From a checkpoint of a small mixture-of-experts model trained on Wikipedia.
Size: 14 layers, width 320, vocabulary 32768, 117M parameters.
Below are experts of layer 11 (counted from 0) of a mixture-of-experts language model. Rows are named router (the router's row for the expert) and show model dimensions 160-239. Each number is 128 + 32 x the weight over its row's rms, rounded and kept within 0 to 255. Numbers have three digits each.
After each expert's rows: "comes after" lists some tokens at least twice as common just before its tokens as in all text; "gets" lists some tokens that make up at least twice as much of what it gets as of all text. This comes from a sample of Wikipedia text that the model never trained on. Tokens count by the router's weight.

# expert 52
router:086104105163134101125142156159106189140155146099114129130138136201120132148149153169127117166123113151083083117126178063151089087194097171173134173085034119107183084128121075060119155156147120139123147069122127070126103194079159078136099149
comes after: ".", " where", " after", " when", " for", " his"
gets: " his", " her", " after", "'s", " He", " their"

# expert 70
router:121107092153053093184203158182091149145155125094085070147169124146111180178121148171097164148158116123086128122172171083138134135137113165114103153121098169126185129194082075108113128129172102147107119090126133103149077173122138125083093146
comes after: "-", " a", " and", " (", " of", " an"
gets: "-", " ", " S", " d", " g", "S"

# expert 11
router:069118125112099077138177101142094151136143128132112096143122132209125139170114163149137129155131083193118118075167160128161079131136101200157086172123066174130150103148106100117169112135159097157100198102107148127172080177085137151100106169
comes after: " |", " 1", ";", " (", " 2", " 3"
gets: " ", "–", " +", " −", " —", " -"

# expert 119
router:112103104122118116172127139193124157142145153113114111169129107146097145131128135142156192165140050148085100096136154083161111080110101133159104154115143124113146118146071137088162154143153143156129165130134131062137128177092171064110119167
comes after: "\n", "|", ")", " hold", " Total", " Turnout"
gets: "|", "\n", "-", "==", "===", " Total"

# expert 3
router:114087104166105122125149177152097144154142130129085094118180070151077157165164130149131138152133134157094134157142146134121115126155115185146069174076160169069118101140140098106153139147155090157110140136098145129089121153088126092088120145
comes after: "–", "-", "/", "0", "year", "1"
gets: "1", "0", "2", "–", "-", "3"

# expert 41
router:127092092129105132173166121200084141142154162116097132197181121134080172154115140168162169138145068188098086066141150068136099106123078125158140162103123106083166092146069157106157168150145111139137165088111187103145123148095160089093111168
comes after: "\n", "|", " ", " Year", " Party", " Pos"
gets: "|", " |", "\n", ":", "=", "-"

# expert 72
router:128128090196078114170167153143124154160152165136073097149145091123107142153154156143124142157134103134080113108202144091139138127161110150169091132119115145081125119176054088139143101133181072114116152092087142118159088141076150132057110163
comes after: " was", " is", " he", " it", " He", " It"
gets: " was", " is", " were", " are", " be", " as"

# expert 38
router:106123094157094089122134147140109176130172161063118128141152125172121153161183132169161151217159103135095093104166190065170115119210122159174101164093078135054154095147075083112120092172131105165112149099113193114156103118079147043111114128
comes after: ".", ",", " after", " due", " served", " time"
gets: " as", " after", " before", " when", " until", " that"

# expert 98
router:061092103131128125155110163146125186152133142146103109117168127200099145171117117158138134143192112184103086095160162123150114116158135147178112136104139150130167124137083125074129156180122118144128159105097140089134136160053151099107091169
comes after: "|", "\n", ".", " On", "On", " In"
gets: " In", "In", " in", " On", "On", " November"

# expert 68
router:127121054177097113117179126145099109152163154105100117150160080142065134161108149148130144143152067154056144140166165087175081128160148180126074131090081146134144133168094112111169183146157107100127170130114107112176124133117158087061097171
comes after: " was", " is", " be", " were", " are", " a"
gets: " the", " a", " known", " part", " used", " an"

# expert 117
router:151103133184135105101161150128067127144151157133084103139182091185084127167170175130194137166133154119079097063140146116145093096158115165095115166087076129095143115146110103091175081138197072134090161092104181084142133141126127045102141154
comes after: ",", " has", " had", " that", " which", " he"
gets: " has", " had", " have", " which", " that", " with"

# expert 87
router:123146070132078111124157179153104135131144159084124126170216107163077140153143136161149180161170102140119107115143171116150097098147118169106072151072122150135174098145099155090135100134148129164113171069114181113157108133040142114100115151
comes after: " |", "|", " ", ";", " Team", " No"
gets: " |", " ", " Candidate", " Apps", " Team", " Votes"

# expert 120
router:093059074156152130126181151146097192132166142108094097130127118146076132134161166187123132132166096124136085115179118125131115117099133119160112165092122136108159136134118073111163167156173146190120184117094133107164097145107177099113035163
comes after: "\n", " United", " Location", " Born", "S", " Died"
gets: "\n", "-", " Location", " States", " Born", " Kingdom"

# expert 85
router:143111110168135143115129172160121198135138150082111107175115123132056157129165146122146184187152096129095130123186153079166095099123107163147131174127116127143144113129090137104163127148162111151092179092148150108130119111102154086090035120
comes after: "\n", " ", " %", ")", " Score", " 0"
gets: "-", " |", "|", "\n", ";", " •"

# expert 66
router:126141125131082082155128130170101191121129112099079120134114122121068137118164123142094184163131088109092124125180116090148121128149046157167128211082098150096131116159073114117181136138182111175089170092122151117148131126104190061103061119
comes after: "\n", " Died", " DF", " UTC", " MF", " Phylum"
gets: "-", "|", " The", "==", " the", "The"

# expert 97
router:146089115183125120093153130151105167132174147103119091156158097149088134170136186150176132130129122164069104098150200112138109117136107150202101111095099125126165097153108113114140133141190076171090161071110169091143060164108139117119089178
comes after: ",", " well", "s", "),", "\"", "\","
gets: " and", ",", " but", " or", "),", ";"

# expert 125
router:115136076129134120128186195164123163182183129105100057173142097143113179125150133130122118157127132134120111076177161082122081117196104143165082169114099142102175060159130076086191119158122088162063155097097168126130103151049161108120129121
comes after: " the", " in", " of", " during", " for", " his"
gets: " the", "th", " his", " of", " first", " early"

# expert 0
router:121129092157115099137179159166115125126133182131091084169152075180112169171183155165138140140166117157108091110133140088123099103167127156126092204088085153124198105129117087096130163163146079119058150064100148121153149153089148120095109127
comes after: " of", " with", " on", " his", " for", " in"
gets: " his", "'s", " their", " her", " its", " a"

# expert 81
router:134152079148143120132127172175103153186118155080103054161158113191113168136201136181161160160144081152118137088165141092166071127137107122140115151095071137099152119140104103105200099136130132170136158083102135105148109157071170095095089125
comes after: " the", " his", "'s", " first", " The", " their"
gets: " first", "th", " second", " third", " last", " final"

# expert 115
router:087082054144083106107201175141105132157134138104089122168156118113092142139143134161149144152137125147086097120151145122137094059141099167175061106089120177091195071146061088121139149162184138161124162113088116095138120161086190093109121161
comes after: "\n", " (", "==", " List", " life", "born"
gets: "==", "===", " (", "=", " =", " =="

# expert 34
router:081052089185134121131123171165105155139145128125100103115153106159095171183153149192140162133169121166128126120151177058128094148124128149133085109105091121121144127130137078077159168149146100146156149134057133119151107121078138104096096130
comes after: " the", " is", " U", " as", " was", " a"
gets: " United", " the", " U", " a", "'s", "th"

# expert 2
router:072134152121142096096122161127136158139162154102118120167094159159117136165121165175137144177161094109105069127145142114216096098187148159157110154147086137123154099148124117108162107182174148155134158161075138122137124129119156136087087108
comes after: " |", ".", " (", " 0", " ", "%"
gets: " |", " (", ";", "2", "1", " 0"

# expert 90
router:138151054139151106143171139187085151133121139154085095142174093159106150167128120138115152130163080169100076098141134065123099137162113160161125179112095175123183103162132080090146145150158074176098161106090174124200153153117167098103115134
comes after: " for", " with", " in", " of", " to", " by"
gets: " the", " a", " his", " an", " their", " The"

# expert 28
router:137109085175128109121156163141121144136122180061090090155220080159089147131147125145191145164168136150104134080154142084169128109171094144156108149084100160120213119199110134091185134160138103149091157116126133035144111122078144111066091153
comes after: " a", " of", " and", " with", " for", " in"
gets: " more", " this", " some", " other", " such", " of"

# expert 65
router:139118125147108122104120145209120193151119133099064114132136101155095157151163116148116150110126088144106106119156145086142123112147155158130126179128122178090180103179103115088125136126202112118135153092102174125122122116092241132149092157
comes after: "\n", " on", " of", " at", " in", " member"
gets: " the", "-", " on", ":", " in", "|"

# expert 88
router:058139108154118091142160173150153195172113145119079115142159133138119151124156122134118162166159075145107086142169158104136117112155106161175112132129072139061135120167077105130159062163159106125122163092058164103138074140080187132029113129
comes after: " is", " It", " as", " it", " was", " are"
gets: " a", " is", " was", " are", " were", " an"

# expert 27
router:091085121184067135119169179156123187161166143140115103160162111131114149169148183126126126126140076174120116087132159128135114095147143131172131148103142120131137157134085070126159102158197101158095168089114167136201114172109129123121104142
comes after: ",", " (", ").", " New", "),", " York"
gets: ".", ")", ").", " (", "),", " London"

# expert 42
router:150137101131149086144153149167134131204113159106087103157125151117081151136136148161165130136184082148094080108146137119154103120153083143140132171121078119097157064193091099053117136140147101132122169149082163088135120111084171117090116128
comes after: " of", " in", " part", " one", " for", " to"
gets: " the", " of", " in", "'s", " than", " to"

# expert 14
router:074100060160045137148163159189113181134128184107085102190190102175104169142132185125155136145137095163109106073156144125120101097151107176159096187088083149107119111159059102120148148156181085161083136111099148117173093152119165117100080137
comes after: "\n", "\n ", " ", " Species", "1", "\n   "
gets: "-", " |", ":", "|", " -", " \""

# expert 91
router:151047092184101043106158143185117172143140106102093094153116141204116140162104154129136121139155094204089102114135169081139096088157106116154116146101098148127130088158117116132138141169160117199112114113120169121138091163095141131106126177
comes after: " |", " (", " \"", ";", " b", " g"
gets: "\n", "ad", "am", "at", "or", "al"

# expert 12
router:093105134144116070104119211137123141146133127086067106183171108136082174172186184193129146133184095113123111101138189118131116106137123135175120137087142137121126139139122107099171108187164147137113179128095133137151127140086161122128084124
comes after: " |", ".", " (", ":", " $", ";"
gets: " 1", "1", " 6", "5", " 2", "2"

# expert 78
router:081116056114099105129135186155094182155162134089125104183122105148131192175151129148151168155144100134095092098168149096137101112142113154159100189053092147139161099139124112064192099158123135158072141120113132098125116163055183126139109175
comes after: " on", " the", " April", " June", " January", " May"
gets: " 1", " 20", " 15", " 2", " 16", " 12"

# expert 25
router:153136092173102106186154153163075130131108137134127064143145104195121156138186211121116113141156058135090130118136180131135074080137135174139111151130081125112139122158080116083157126131163120168110161086126144136130123164105129084124089160
comes after: ".", ",", " \"", " that", "\".", ":"
gets: " The", " He", " he", " It", " it", " She"

# expert 7
router:086099101126139088112148169173135167175123149125072104140150132176108123165141133145111151150151077150098138093128188119189111105186105142178067148113108119135163142169110104097164105171197117181109159095125132126153083140121157142112111145
comes after: " |", " ", ".", ")", " =", ";"
gets: " |", "\n", ";", " ", " 6", " 5"

# expert 63
router:028124087137072128167199150160104138147103150108120097141175115146092136144107150131123134171156142131111125110148172120150127122125136190112110122090131155147133127159122099100138140153140111214083157078081153139144141153115130117099074158
comes after: " the", "-", " (", " \"", "–", " The"
gets: "C", "H", "F", " F", "B", "K"

# expert 71
router:111130091178136133106157157179122133148151153143121119127126086210088137136136161139154127150146100185103090115141186101171124117155121151131124133142088135121146125152089094075178147204142109165105176109096127123153097135093165096111113129
comes after: "\n", ".", ").", "\n   ", "\n ", " Genus"
gets: " In", " in", "-", "In", "|", " On"

# expert 46
router:150094119146128075099153162153077162188140148111097054136159105160106118134138180149144162163139099141095103135146173100143089104156089141129120123103128131114139084164113121118175165157151147137133160138102166125122099107107186137104047123
comes after: " |", ")", ".", " 0", " 1", " %"
gets: "\n", " |", " 0", " 1", ";", " 3"

# expert 16
router:101117119153113076125131174151111149188146129083070125156146121151100173175113157178161151168173084116138122063124155053104114106141127164144068168113159121058132098162122109085161103141128106142071171096117168135146091152113151121115125153
comes after: " |", ":", ".", "–", " $", "°"
gets: " 1", " 2", " 3", "1", " 4", " 5"

# expert 86
router:122086142149127090134128145150092186149147122102086111194151096153073170175129121143128167140129113141111116147167223119132110100099113183170085149136133120148151095145136123096171165140143121115120150047087151091125096150093167139125097147
comes after: ":", ";", "-", "–", " /", " ("
gets: "\n", ":", ";", " 1", ")", ");"

# expert 76
router:154133055125133117149162122165094129159135115099111081142108100147110150137158153151115159139167073179097117116163133135152086082130119177142090142107119134097158106163120125102138168145180104153137184116115139086179153130098156095100086130
comes after: " of", " in", " to", " on", " from", " at"
gets: " the", " The", "The", " his", " its", "'s"

# expert 19
router:109080139123114098113145193174092131154114135096096084182157094199106145148142132145149139150136124164127098091174168131154092102115142140123121164120115150138119081141096110081170176153137149172110138104097158112192160121092164116107061181
comes after: " the", " of", " The", "The", " U", " North"
gets: " South", " New", " North", " United", " West", " East"

# expert 122
router:104086090199083114121159132165090123168171144137082069142123118121101160157175164163237176137163091137108108120169140134196092135123117150160126142103127130079133098141129099114171130159176106132114139140092193117166090134089165133084124195
comes after: " was", " the", " is", " be", " also", " were"
gets: " known", " is", " it", " as", " film", " was"

# expert 40
router:117104104136098112095172176153096140123176138138104091131136077180129169173122167171118150169196099116107137088143149076142132152137092176165082200127127148128160138146086064095165144144125100184071163097134149101139094143098136104097120129
comes after: " 1", " 2", " 3", " 4", " 0", " 5"
gets: "-", "–", " \"", ".", " $", "/"

# expert 59
router:106099110167115082133154165163120167147130180107060108113154130137072135180144129152125155149125105116126099131171127126125094102124078123140106163076112143058149137148129120109174134175194140139130120121104170123135124126129193089112087164
comes after: "\n", "-", ")", " information", "==", " classification"
gets: "\n", "-", " =", " Born", " Country", " name"

# expert 99
router:145082106126092106195141187157119154145132150097111100135152136149117132147141153182172147172162088182116109125158160113125079143095108172135122122100069176127151118137152108095187128150155127168125153119070121120151123186095143066119097171
comes after: " (", " |", "|", "-", "–", "="
gets: " S", "S", "M", "N", " W", "W"

# expert 84
router:143121057187122103077160136122112187135145140112090094147160118147127155139147156135155121127162095169091121104156194099149104113129073164169122098080105150139163070136107114088157110156168090150096191108116144081139063145095146097112087139
comes after: ",", " and", " but", "),", "\"", "\","
gets: " and", " but", " or", " then", " &", " It"

# expert 56
router:088125086120102099129170164146138162179154109112094103118141137149114167160108147161135211172141093134113088102153144126152047121168117130120090114070119154143139146161129147095155106157183140201074175105131163155137106120089141090127108142
comes after: " |", " (", ")", " ", "″", " —"
gets: " |", "age", "aged", " L", ";", " ="